config = dict(
    n_layer=13,
    d_model=192,
    d_shared_expert=64,
    moe_layers=[0, 1, 2, 3, 4, 5, 6, 7, 8, 9, 10, 11, 12],
    router_score='softmax',
    routed_scale=1.0,
    balance_loss=0.0155,
    balance_bias=False,
    router_z_loss=0.0001,
    lr_router=0.00106,
    vocab_size=2048,
    norm='rmsnorm',
    tie_embeddings='early',
    lr=0.00468,
    batch_tokens=[32768, 65536, 98304],
)
Below are experts of layer 9 (counted from 0) of a mixture-of-experts language model. Rows are named router (the router's row for the expert), up (a neuron's input weights, with its number) and show model dimensions 0-191. Each number is 500 + 25 x the weight over its row's rms, rounded and kept within 0 to 999. Numbers have three digits each.
After each expert's rows: "gets" lists some tokens that make up at least twice as much of what it gets as of all text; "mostly gets" lists some tokens that are sent to it at least half of the time. This comes from a sample of Wikipedia text that the model never trained on. Tokens count by the router's weight.

# expert 121
router:482469487500480506514490486484552497487527485557477464487529462535484521505503486496435448512474523564517495487498495494502486494514498519443535503461475490460526495501529475469486534502507427495534499500482482524518468495465469518501505524521508466520496481537505515512493530523512425513476492473496514474489486460465507508507523452478475437464496498531531551528488537501499534496471453471487502509542526476491537480499520493493529480492488468522493479471532526504511517486460483513479477489500512503532501478535524461523499514478510486499481503522492502508528488485456484474
up0:489499488509477539509519514482506477449485475536502527518498431517483548474518501475470540466474463480506503498517492496494496521499532507542509516492469500526524526508492446500495530460484505493514520549498466512524471475517473520512414512527440512502464491484505486498492487538513526444500485516503527496502486491490482523516503472482541538493540492545503503472479461490502515536506499477489504504521519505447544519478500510529492520480492544504496502507507520510475534444470505451519495473457492499458466465531532534464529539508493485514532458530503495496521521479496501506
gets: "ia", "us", "i", "a", "e", "es"
mostly gets: "ia", "ium", "ville"

# expert 62
router:494485441466475496484525457479517501500507452536467463480510429525501487518432486463494492520453531552480504506500514510510518519536497521464511518487480502494507491480516503489492560503522445545524488503478500492490501490474487515492526533505507441540485431502500483466519512512470472530525509488442509461542468502489507494494510478489491508503493546533534540491484514505507493499501476458500484504506519483487503515549504500457495495494484487490513501503513507517496506456482507538478501480512535491488579501564508486506470477441503500477484495512483471502498490513513498471
up0:499491489470460508525506510507507499539520530504487499502481520508562535444471506499563483530478503582509487521503493491480514546518477531516499489489460520530466521480500474490480523523516519504535527479445455490522502499498509518517492570522500509535469494511498526494516504520480511521508498461493463464490493479498509549500517485461522487522494549496510500512430488508482507462524525505520513527512518513520483525501442503512489502480494496474536494541442509517542475465516491467482506500537515486463498483502463501496492475492526494487539556507497489505513488547472500454
gets: "ad", "d", "id", " gr", "and", "udi"
mostly gets: " gr", "д", "в", "id", "udi", "ad"

# expert 154
router:486476489470480515480517488468522489510557477526459469460496478524486542512477513511472459513473493541482518477489527459520504529510475526494527523494476478491536522525509495469489494492494460497551507497478473477508520494483494514500524530507504462511489490526544445465511538535482476523503483459467566468552470492519521508510504478512493477474506530502500486537493560508515494502443500467470482532500511472489530482531506506497513493521488491529499451509505539476504516479468465555473498468493549467507495488538522512513466517454511473478476507507465477523478483512456505467
up0:473489516516480536534523516480488498500532509497483521489509534486514513485488506480537502492448505517542519509527528518519512501494512534494445482508498523523535511521504561460474520515506480487522454503490515460524511466463484553489525517519504465500505448506502500524524503491456506510530503470534519494481515490489492481528499490490476504522492512515506478512521521495485484512492509453450467510514502474446555532546504550513540526506461521550532487461497534488479503511548510517480482479512523495458510530518521522479495477501498415546493505499484539464485520514453459480
gets: "A", "C", "S", "P", "T", "B"
mostly gets: "BC", "X", "V", "&"

# expert 56
router:482448472516454525493513463444509491510506467498477470474513493525467503513448503469444484486489536497459489470483522492507503519499474489507517540500491480490520522490536495495501531494491487515529519486493510497485506488458492539459539507508508499537432429489575501475516534514496491511507469472482529428514483475466494504511504467515480463507512518526503517516489558518505468487501480485496489503503502469442526474521496497496514469512500482496448482525517522465496505487438508545505482494542496449497535508534496479480504490473509482521494489517489466536490482485513504471
up0:538524488465501512467510466477506527537513501525517454497491495491477468479505482521481489481497482457523549468553471539474492480455512545518492521525474456522507495496548551486497524488502475491497505532513513507493471458484517496439479519545501495508449519471523509534545515540499523539470514503461462538510547490457505544473496445517499474496486458487471528482512510474473523514508478510489532449506482511493505490510507483485536483520456496512502514535510526524509476508496522521534542483547509513478475454502484481506501487466496511518480483532512465471508486505515525518
gets: ":", "-", "=", "Species", " Born", " name"
mostly gets: "Species", " Born", " Location", "​", " Country", "Personal"

# expert 143
router:483475473466478482480519436479526503502550495507498473483515468566459555508470457520502472482478533544490487464520504493527519513501525508480519550459485488472503498517505470479472539526476487481522507501478501478501520485457457511484533509483472481539488455529515491506530540510518474504508484484512507481491504485504483514463502455546485488514480501541518557486507541545525514524484474479485470523486506467496514491516536502486488500515482462476482460478512524494508532484471476536527516468526538514484510448529513506544483508484490470527475497552468486512481474479510486473
up0:490459489483514510474469459491506493478520539490511528498480487506458481506475458490515511488523562509480488520511519526517468500469514564566491522467529549500522531500497516509493525559524461474537492495493497467464469487467488453527475503487475545523481490510532467500522486491510474534492534496501548498486466519494482465478505485520486520552460510510531501551504492506539504514480456485515516525504528525526459525480521486496448479489489525500510547479533494468503506482490478545521495486553522439530510519517477537490517520506482494476478505508484500501497491497533498523
gets: " In", " Mo", " mo", "di", " So", "In"
mostly gets: " mo", " Mo", "In", " In", " So", " Mu"

# expert 3
router:463465474508472498496500500443544506496538474547507492467526497501454530488487483503488443509495530529476513443513540500523527499494516549510547498492489461416523530493515512489450519539513483510544534515500491489510535475466494522492505525558500452518489476541490499485497520468503491510491470497434532477510511462485503489512552445508512470499523525528512533495485523532525508508485489491467526518525505466487544470502539472487512469518519486487480470528486528462519508494491506510522517479523533498517507475512524485511493508478502501485490502518496444527508479494495513488
up0:473502519481450506509506491470502520438525467494511451500533510484516491540472484465446489484482458472508499485499449522492517504521513499493498471505449533540469506476484472523465527489535499439502459459490531505492511471499516498532475507464538437507530473495518475518542540494462512562475488482452530501495506474506528515492505537516487467529514496510488507462491522480511539441548468482513505504489491489507484515489486510485518477469462502487506508489492515487476505532474513496521535516459521485544521480497492515541526489493494507497510456485505464515518510481490496447
gets: "ed", "s", "ct", "ction", "ing", "ment"
mostly gets: "ction", " attack", "ct"

# expert 138
router:469478500457429483472532447497510518488534492512489493475514483573458553516486494513443472496488540539486502461488501488523508485507500516474523519441482442479522508509539525498461521491493484515529521489476522471480494503456478514468507509493488480525477452491511495469492543497511492494499502493459520513477517486474479525480510469502490507506536509513506544516492492549503536540474475455443471525524506482466539473529526519477508472527503495488449506533504511478518511504473487539521504474530495507509509487545495507554491497470520495491500524519499469529467490506485477499
up0:482503508506482497509481520481479497480486489486504482460458525510487484543479503501505501458480486529519501466500517503518516475505500495475522515530523521512524498547497499493484532469499484534447511496470498503496484506518499501476505525529498500477520565470508451454463501520494518452510488506486491512535481504487470515486463450527486467513488464507526523451506504498503464490453492519522473480502447472567504486529463490524493497502492472482462487570491529525435516482463529531474518506505498534503548518461528552536488534474485473526531514500492487523488526461477472548
gets: " con", " dis", " Con", " pa", " po", " do"
mostly gets: " con", " pa", " dis", " Con", " bi", " tri"

# expert 110
router:464479486456464486484529439484524516505517493522464482465512464543492568519467518494463471468468531530507524503481487461514515478505487507500531515469463464457548475501509504500496521532506496496538528505468493505474507484502472526478542514517470470522459435552484507484530525524518497497485492504465533458511544502513518541510512458512471509533509466515515506509456510517528520514485494495445509523517499471506501507519535509466498471497519446526486496479501507468512512475474487518515472510530490500481522486541517505518511518462547513503489534542520456520514474499501516496
up0:490532501530458488521517509500482467483515528503518520461496483487496498526534501509524479464491482492515520518465468519533553504472512499532505485464508538495497456481476501499475542555534501496510475491499532497452483473515468472521543521534494492523482517535478470543518465477525430528484496523474483497499515486512532539522489511457507534462500475490516519477480482455519506508503489496457508505438482494501500467556517517482522474528482528515491517474534487503554539517506527487495502444510514483509518488478505512513503488452528547474498510528496450510510478450505546490
gets: " se", " ma", " mi", "x", " Se", " su"
mostly gets: " se", " mi", " ma", " Se", " su", " ca"

# expert 33
router:493442468478481513513496467461522491501503461532494503490512485529491502541480488486453449473437526516493486509495499471523513510492502492481514519483499479488516501456536523488503516499513495486538501512483510506509526462476468509485543522542526489551483476515525458456491517472489475488503490475483534472504475466448489517497498462527477498505495481528509501517468521500542509512465470484476504543466512477477507477501502475484502456499485497509442486486522534492504534486451498535479519472505509507540518519512546499488471497452541499531464555513481439545511460498484495450
up0:493532488461474521507484446465497537476466507496515488560466507495437499555519501496486520512469511522511472491513474529516477504518486505410492453482492503512527510489509502489469478506527481453500469494532535499491444514540457480510485524466478500504478487527511480520471489464486486456488451483506471469498530483494528549500526479488463505488470502513502504493502524500511449484529516491465491519472522481514507473518487486486511510529471524470477471489510490473474489550485506499508550499474473456555479526486538474539515515533497499508494503520519489513509477538512543501
gets: ":", " that", " which", ",", " who", " where"
mostly gets: " which", " where", " because", " who", " what", " that"

# expert 43
router:447464478474455506511514465460534514502529478566515487483501452544472519516495482519477496472445536550470461479500521504520507531497456527506529536443495482503549504474532490515502526494498500485530482493473505501512489502446478526473531510500488480515483488529524462485517526509538467505507492491442526461488495491498505543489530456472497502493529499529515499491513509533502463520488485474486499511495530465485511495516511494483499478504520498536451475501523516453492541506461496518502479472530539509534529472534548500512488481475534506488458535517483521529501473506535513499
up0:521509485470480442532523506519469521521487505531515519482517490535470505504498489498501519468504459503508509516481516512506485499500504525508530551461457497506512458531513529511526515458493581487463482482491482516489489500514472494523494498481505503558516491507496479543529476530508500497545483496446567507495502512540503489501512505463507505523524468522518522499511461524535513540524497505517489520498468483513484492520559457493475513495519501528495478482500496488468490426476496509486419467471488515514512464496559521509490485512538536533498466488497480448482505492542517493
gets: " was", " is", " were", " are", " been", " it"
mostly gets: " been", " were", " was", " is", " are", " may"

# expert 148
router:449489432452483514496510481486528477508531469547482473469466452500490529513481468482502506492484531525489518528514490496527510507540485528490549514475455490479498519457495547487511506528507510489522515495486482481484482468499497543479537508490504490532510431545520507479504495497491482515547495467471531452515469509490520557491475490496458502472502528527525515501464538523543500512464502473471513514544515453482523465526527480497523478477509449499470492495533534473484496507496515563483506487531529496472542511527510512503484523502525480508503531507487481508511472507489533473
up0:489494479469446538531501508519509490500501518492499476492475458493520491499481484499501519502531488567494539489520473522508483540559517507529508498553515493545506494487489475529511521513527496522522478467480509480523501493532460543493515511465505470547511463486454500525505495502493475516491518470531477473479455533545530515503538488513521493501546486488530502515457475511549510516505487524515524466520485460465500533504474517488466474481503496538494507531496467513471468485500546513495482512489558486507506498513520483489530549538549507514498534494482487535548459464490556478
gets: "k", "ri", "ta", "ke", "hi", "bu"
mostly gets: "MPC", " Ri", "½"

# expert 52
router:495467483492489494509500429480595496504546497505478458460557484510450529488476450492476504483478552519489485464495506483512496513494497501490510505461496472486495509512551499471461522540505432479534506514478497505512503498480500522470550512517520468497502500514516497472532538486493486527512503456495512483510520453484495520519536499479482495473495495511502517515507528506534484483503474473463524490535501482486521455498531519455540498534485461504499461491520518471506511491468467536501461477534522484499536455531524502525510538456515483513480523524475501519507482481489472491
up0:494482535522473500486453487484502516477528523470486491455495467469534435506503492461473556450511501512493480494522509525505469527480526451520486470489555455485453501511506481500521514524495482513504523519506488480445532472490476548477497503470489513540495500509491447465520507425470497475508537482545570480482497489522492471524529479485479515499514515477506509481517501471515495458502497562492513490487485428522492522510507487513530474508510484538513469470496464487525516486493495465468474523522507479480506473499530522518490496467504487476486497516504499494506529519535520497
gets: " States", "land", " North", " South", " United", " West"
mostly gets: " North", " China", " Japan", " London", " Russia", " South"

# expert 77
router:475449477491484519489499495472514486492539465519487462474497476548436501499475469516504488519470525503490501516526521451539521508513515512477534504467485477458521511498543470488482500529482491488553512488470479490519484485469491527478499502511503489541481479531525470485488541528492454531498516475489550487527508490460486520490499458510460502477502517534509530518489534526533481487455512454489511529537520483463510517542518496500497487512457488514472464488522509464504526475427477510483500480530480498529521470513511502517484485433516499511494521490510474555484444498485520467
up0:510512508451472547507470477518532498483508561488516507472476513466483478524452512500494485501516531529563450521506483512493524527459558548479531523475472463498485465528476450487503481504508490503530496491507472497528503560526493473478509536553511532521481530519514484488499536483490511486517510519485495495525474522495492508493492448504474500493502480517488517501499486479485513463508478499532530513500490509448509502490469523512534472465475497501476478515473518503497520512499538518458514449523477462488486515505529481492542484491536504515533483524512458553463469518439481528
gets: " \"", "==", "===", "=", "|", "-"
mostly gets: " \"", "=", "“", "The", "==", "==="

# expert 67
router:478457456499447498461506488473519496525515510528484485485491457536480509510475471513460513502496518551486468527475491485500494531541490489464516535481498485481543516501514497487528545509507497496507473484494467471523500490474461498499495518518510447517489479483485477467490539509505483534490482432446516471538477475457522519485520473499504495467470529546533527483543521545488509493481514499459496529506535466452550483548497472483524518480482499485460484517502507490532525500487491525490509458508529490539508458527499511529490521465487491471456492518478495527487448479509469481
up0:499466457483498464536476500492501537521499530532498545486487495522491493507501505467477507527502510512502542491482484502508502481476504492507481488491471466474507511513537474526499517500531521454469497490499511496437560479519466486534496516504513414533483496470527491437498491507519515506483506504454554494523550462487482492483517519496475467457485563446483509494514517504523572505483525498535538536482475542490503523516514505510500512477479523507507438500498517491487471492522469487459514501455510502551520474465496482510523499492527508482514472492512496482464486470481490463
gets: "l", "m", "and", "ar", "el", "b"
mostly gets: "ä", "ø", "ü", "JPL", "ö", "å"

# expert 11
router:464478481479481525490545479479537499493500478552480471459533475523500519531462447515474503499471488526480500479481505474499519507505504493482542487489510461464512534508486488481492555524498459499543521497481507498521540490453488497490531530501515475555500435515517484467550553549507449542481509494470525464490469469498519547476533475493462497459495515507492506505486535503514514493490498484487483533484489493491511491542502490457525499548478469485479494492507524448515503506473509510518551488508550509494552514514512515496490486496522476490463530522506499530495480516507542472
up0:468482452477526543510519452501515494465522531486458476488504460524474456489474486502482516493530493529543505500492494468533548509492504502472503461499498488471499516515444477504495490462507471500517547532499515510539542437455525510537536471537476484541535504489526512565518459545492510561495509492485466447519471501517489476477501535461478539513496540513488486501500529478510529506496512495511473519484491535495503513524502496509491456495504501495500472507491513488502482478491482515461514497526488528527517519523498497442498522480522446518477513498513498501476511489560517528
gets: "s", "ic", "us", "at", "ph", " st"
mostly gets: " music", " Music", " Art", "±"

# expert 80
router:475470482476477480498508448450523490491527489527497497479479482555477547525498491508464450489456518544459455463498506482502507493509490476498524529481498440490515491493565477502492524494500492502548500512473471521515537495474454510482536525516485455574481478495527467466488518479498490507486515502479514431506499467455532525499482488479492488510512531527489524523485535527516523504475502502464504516511515501481493519502508504488498471523487460515456482508540510502485513518452498519499477479505512478548529504540543506502470494473491481490500537542486501548525460512480517488
up0:480501479482511504520534509460475454488474470506483476520485439487481472529502493510514504470502508548485483514504533474448520518514448565503460509485533489453489511479495478524519528527505539455455496466491486493516528526507458509506498474529515506527505532519484446479520508458472545549521509463506508521560496527490481525517502474496503457519479464530501529500458473481466512490459490528495543496541490526502491522478523495500485483507514538514540478512518461488502481486535484496521501488495518491511494538559502514495524483466520538546507526478521526486535490486499500496
gets: " he", " had", " He", " has", " have", " who"
mostly gets: " had", " has", " have", " would", " did", " having"

# expert 107
router:472452449490462530493502482478529500534540481558480490480489473533468506511486480484496507450443527523475473502498512493548488525525482513516524550481497473500531537480523510505494543504489475475543492524459482501505508489430500532475517522507497497500487484541522491484490524521533423501514522483471542464474490502453484530506507460508500506498524507509497512467481528521488477529460488483482501511499543470453530500506480461517501474500497459521475475491517513493488534504502446528484463478529526510526515482522492514502494492471514506489472536526452508539478478500510526482
up0:496492468519450470467503457470500479499527460546536530438516517480455513537513453493466478485434539493435497539505493511484505514511502492475538546494528485488525514464496554506530504514500515500517502486493502469491493483519482467473519505525427489476502457477487487498506501504493503472509508484459498506544539502465510488481497527486497532520523462512490492546522531470495503462510477546487520464488520519495480494509456502465481476489484462493481494475523468479468472513568533491474524494511505484536484498501492502524525507510460504501503545501480500471494485519468504497
gets: " is", " was", " are", " a", " ", " were"
mostly gets: " is", " are", " was", " located", " were", " It"

# expert 4
router:471472499481480494466536475463569494538550446523474452477489474511501530514501482515477494500502546515454467488493532491524501515510485505464541504488458471485520525468497509469473500516489452499514522509476489533511506466479486537465524498520495483531463477521511460482497516545482449500510481494448525464501493501490506511511505470506490490466513521537505510520504564532496481496461481456479478547498523495470520486515526489481540457534488502530492469527505517496502521492484474539484485470515499492504501496520530492531507513491516473503425500514485469558493460511498518501
up0:523523474445471504481471472530510495517483463482524513457483514495504539521538506530487497511466490478477508494488479491484470513502487462492524492538538558517517543526496510500440492513524453501527514469537479485513539485508502498503459489490524482509513506446526522487527510580512469517507495462538521491534481466493555472499498468519525522529529496501481526519535507475480527517508494499511483507489506481501514438505490504480555476485535520517510488508506512509495550497544484537478483484528530496543493512436504496455470487520505511536456497475515523542506479510523510497
gets: " 19", "–19", "–", "20", "19", "–20"
mostly gets: "–19", "–20", " 2003", " 2004", "03", "07"

# expert 151
router:479456476467474517514500464496538498489545495539481471484516469522478519506473496506476514487467520530488484501533506499485501502494507531498529499472462504448523518471493511483499489518502484517529493505488455480491481454425448518482503545523482462543508479540497502490487511504488455505510489472461527463517504487443482504497498454498476471502516520500522509516515545529527528494456487513470510516534537439481521511507540464493536491480453439489494501505506513511488520509463508523492459499550551509510497493538520500525493546478529503466497506520478508517492444491506515479
up0:479476488463487494506516483486502523478499499475551478473554470488458507506536480464449488471526520479439499475483488498506510498455504501528522492510489494493538537522512509559474489525499499480482495460509433514505513449496499463473474515513538492508534465528480506511495497543515497484542478542505502471512476522465480491452512500568498496527516540529486490513509533507503536507485495467543462493483482494467516531482446500499466476464472529487463517484497490533480482503497501504482547503481496492495512513467497557469489506476471509497571517463518504526493490497496524491
gets: "k", "ov", "ki", "i", "en", "ko"
mostly gets: "ć", "č", "ń", "ov", "ki", "ko"

# expert 78
router:485461450460431507482506495463519475523543438531475494479494454521449516538483480468494488480476505528513487455498542471485497532533505531472501508491486466471516516513525485479467528508524447505508528488481502476493503475489479508465502515517477480530491420552497473435545485526508500512496480462433509474506492491482516527502491490525505499488513501522519510526512543547521497491504482486497491495535487501468491498497475506519529476494505468487447499514482479475505499461490506539499529492485528500501549475508516486509480507485508502503480517483478460548477475511519529482
up0:441455491506482486505497524538494464499520493526473474496446498494518450508517439503517523543515474503496524509513521497495524473522465504512527487491531449477520482508461485466484536488514506475498466499507460511504513515481474532480485466501501486500524468496544477514478507519528522506503502512511478493511463491537521483498463512556528522508507493540598482480499474520481507493497485522474501501554504507486489498494491506492511517485505508475528465486533500474512499438465464499502487503468532498475507464487541467464476529524523451467508441511497544528516533464522500491
gets: "ro", "st", "app", "it", "ment", "ve"
mostly gets: " App", "app", "ro"

# expert 125
router:455482461471431495473533470470508459516512471543454424479513448506490506516464495514467483473501517540475501492477535460510506520510516523508511563457465463505535536519538509460469523514482501520556533498483451496504518494486484508458512516499456500515479465502501504489509516492507520500514509493429555488490487489480496526477505477487471504484509525499533527516501510521516460502477482487461520529519508469471513470527500469488526473514488477525478482503486489487500516516500485509512488499520505509502556493493524504534481494459515490502487526526463482544504472529515506471
up0:477488503479466490504493477563538530517508520529521524532560474524501545449485492529482482448466499512492521464491497481483499487490514474514490481499502511530502482488506523543498534512532489472512535524512533509473479486499493544464474535496485505518502502502471464525499449529481478533461516496457524528493450507490534483520522531472466507501515475485566492509472516537498515533491515519473509499523474465450517490504496551520487495520477503502522500461465489509510466543542496527538521471503521481490468499523502480515510474481524474492540470490481452539467460498537513507
gets: " re", " Re", "e", "gi", "Re", "p"
mostly gets: " re", " Re", "Re", "gi", "fu"

# expert 150
router:446480455469479540491520489433510489480537486531479472481498488538474527503468480508454472474461503521489489485513507473526500519526503493463546497485477491471527488488504501478498561484511469489501484502465513503491500477474488538479520534513549486526473463490499455456521515526499488508530483510487539467491503520459458540480503487523474475500496518539538498509466509518555496499506508495462492510491519510459542516512497509498505480530512467514457506474520534492511529503491491524505486481529536520500541500543494507517472538491507506491429516545472467532510481550491510463
up0:484440476486514525526468516447499494459518533554464506489472503485542473523503497470506476485476526507497524509493486515517486502500481490466523485438501505481501484505499523485482533484456477498511454487474505522467479483514528496483432520503500488485550475526477512474520515571520481482503504499552502492520465564498521510556473471533518521476467523487520526499490500542503490477510508523486519518470510552506528550512521512474493525481516489471533477500509518518495468477522500522526537509480533496448463478514498503494528495470486506471518461469505482487516475532497501548
gets: "ri", " p", ":", " No", " no", " Pri"
mostly gets: " No", " Pri", " no", " p"

# expert 119
router:444459478475446516501500481478545508537506490541497472461502497498486519496467504495476500500472517504480508476535538484538516507471511502493548541484483482450509509491519483472464559545512461512528519531466488479481509486469507511466534498523461464514511505486534503440472536524486502524530463495443530470484492492467487511501534485479489489490499527539527516519480522489512497516498480473491510542518524476479530464534525472469512492529496470506499478521497520503513522497482516532539487491564500487537506483487524507519476504470562516482472477496479441492482483510525499477
up0:488472465487494493522432516481496496497485498533478466510461477517519474543493534479493482501511512510526527481485573470506517487456514539501542484521535511479485517496495484510476533472488491497509491558481534449487506442461491483490483511520473518535469510417513506498532525482482468500494514470532526530552489491500494475467479518513479481536511542492503485517434514491503492525488493459508521532501507466501470502479568484490491520498452517473492513480484494484504492443517499499479516544537486531482513489495501517482492490530514500484504490526466475468503509455509521487
gets: "ation", "ated", " part", "able", "ing", "ence"
mostly gets: " role", " success", "ible", " known", "style", " addition"

# expert 98
router:483445504475483505495505465473547497486514476548473486468508474544468505514463467492459481517480544539466501506508541460508499500528478532496543509463489500493549520496500483445487564518471469504548516484479478508506491500488493514452530540528515474534475498544498487487483528507512490523516498477486521461523464477477505536524513473491503486489502555528526493494498536520504497513488463484473509521511501484465522491558534502487530481498457483503477457496509521500529516485459497527501517486549527483524512476538504503535498507460531503503508537536484479537518483515484519462
up0:520495489475495501539420466511511489461488465488528493463506507486488540503475503474486473513491492505545482488455512471489504530467470516475492485493490512472507518513485481476493519504477512527464528499499497497510494543490543432476498481535473487505481458538520456524499505487429461504484540525470482472518495520534479515454523480488485529457499511479524509516499526477458506519508503518514471488518459456498501490455486501514514483522484479468477479470506541450514440533514469525532511510527523545495510527505492476485514482472464494521528534497507501516483545477466533498
gets: "\"", ".", ")", "}", "]", ")."
mostly gets: "\"", "}", "”", "]", "$", ")."

# expert 1
router:484507479469463481501508491464534488493528472545495441469524511520507515496445481500463478485425497535514476477533481502499487506508496512503513529429477485442502512485515473488499506513515445507528526508492455514532538454502474516492524536522483476490494480522493471470513556496537457544477531493486528466494498498481534516518523493493490489461498482509540528499511529517483500470476450487467509518499514465493552509505510483514537494500483481543468469501510525501524522461467493497494484471519526498506507434526542497516490498490501496482462515522466487514475476499467490478
up0:490482472487502478469501542462497480488535512527482461486481475467520486491495502496517520523492497571480499479510519466500532532516529493508521478441503495508478487507505469505527509492428520505488496515533461508479494453503515488483494479545485505528516475508472493478458516474491535510455524493459459494456516472546531546512493464484508551482480519503491484460507490515449467488521513519510504493467492513520512528500466533501486540526499480523473474528468511521462490490466481496532524497471477538537507488518543524481528492503492518481449480495491500437466515544493545497
gets: "a", "ia", "ic", "on", "li", "tic"
mostly gets: "shire", " Florida", "burg", "ford", "ville", " Island"

# expert 132
router:432447454475495518513509477451530482524507448549497504485501496520495536513494495488489454495493511532471469500499512480539531504513502517498508535483488493430534537493519524515515509539482509538539552473484469520533525488442506517485516512534503465504485462506524485452522515522489505531505508505443538475497502496478499538475507475500501473486470544538521500487482519538535511482499499490508521521545540487457508474509493489460509482529474494486482453533490511506507517514488505533479497485542550481500502492526530499503474494466505488503476507532465491536513449505498492478
up0:510476537459530553475548486504525503485495519506591480478548483540537461451484488471482490528477481523489520484554499500517470503489492519469520506515479503484489507507504479514509505464507524498497454472504494543509494435507500525535500496537490484536467519540450535507474495506498499512506467516481470496504466524481493496506466505456542492465501507520453522456484532504519532503478497481482525462486499501483517456458512486509518513490518497510540528542491519493499514526493466502509525540487460537499481507540479536491487461494533550489491490507523491512508481487459479511
gets: "ed", "ing", "ated", "ted", "d", "red"
mostly gets: " wrote", " announced", " released", " received", " won", " said"

# expert 37
router:467456479501481520488527485474520499503531437512487485472484451516473479523461457519484510498499499531492478498513512463531501525530502515497525516459482478442504495485548507468489513508501474516530486487467505528500494458468486529473532514504506500549466483486523499478530532507497456540477512452492506469516539523485457559523507491510459500486528497527553533504502496503536499520469502507514523525491511517468571504522514521525502496502511484524460462485509503469499553493439474535512492469513497472509520494534508528509494523491518498508452504549492481506501456494517540481
up0:515496466493497537456517531482495518536551509504476469511488508516506518542545513561502480546467468511463467485500535533494495521542497509509516522508515487516497464488529493478461511462473474528523513457516513532502487491492531491508509503533528523508511481511489525504506525468495509508480470500542503541574500491471541529489536539460504497538502479494475508497490494514475498490535461477482519473511505493498473497506498497502504533451538476511439523476476526455497498478506482546514494534493529495431533502515536549540508490476530484493519500465479513524503518479513454512
gets: "-", " G", "|", " P", " Sp", "P"
mostly gets: " G", " Sp", " P"

# expert 128
router:450451502460470508512478438485561529533526477523462460433542462531482479513465457513486482513443512532498492483475492454536513511534497498481546512454441477469520513512500485502469535519498475486512521486468523494520506496469491518481539522502492487520482490494526484471528539516474488495533463482479528468504483451471494522509511474489475455475503500552497526521462527527516501486495492477458532505509495463497504482512507515519507486520475492510503480530487546514516541521505482517497521488493497483506524494519513501524460480461514495485483488532517491539509467499489497473
up0:508452509459495486481532485513536551522480560491506493530542480520500455527539482486491481483494476472497528498476464494494537524535475467509552495498527509510454491505503523498468508523504491515471513461504508481537533502441542527478511548533452517513493493531506508492486522534535458502521475500489538501457471487526497500532500460550459534501477511512504455482493518485514548457491515503488464537465528480478479531504477482495464538484505515516512490532508474506496508532550472513527510502510483476473508537484518503481512469462519464521495500513510497517458511480544508505
gets: " film", " work", " album", " game", " song", " group"
mostly gets: " film", " song", " program", " book", " music", " album"

# expert 42
router:463465443474451528483501487495512481500540482510484488456495470504488513479495487511460473536480535537463508529507502498481485502504486525455525536489495487461529504474543482511463544508520465490502505508489468492503529453504495516477508507528507474515498461513501505478509494496494462533503491488481544475512487452450530522496501468495467461476497520519513546474485543507534513505465474441468493534545507475467523482501522473495521489484498496473485474489507519472469537481487501543480499506512553451498524497519537499522456541471519489488476502526468500538518451463474511476
up0:539459496463444493492489494534500492520530466543522514513492465488535481513503499490494482542534485473446513501485483487533470476470482524467504535513540473464478508497482449506569512457519496479514480496533492519455533536530544529527480508511515493494507481497544479488464519518521487511461507510513529476474511495518504512486529472520482471469539493492504490493503507575516510505495543500539512492513464496475491509531522505509467513497499496510523474522540532523507529484525517477450490534536528503509516477465515460476525447529522508507488473502493499560490527469497497479
gets: "h", "k", "ha", "ma", "ra", "w"
mostly gets: "h", "ji", "iya", "ha", "د"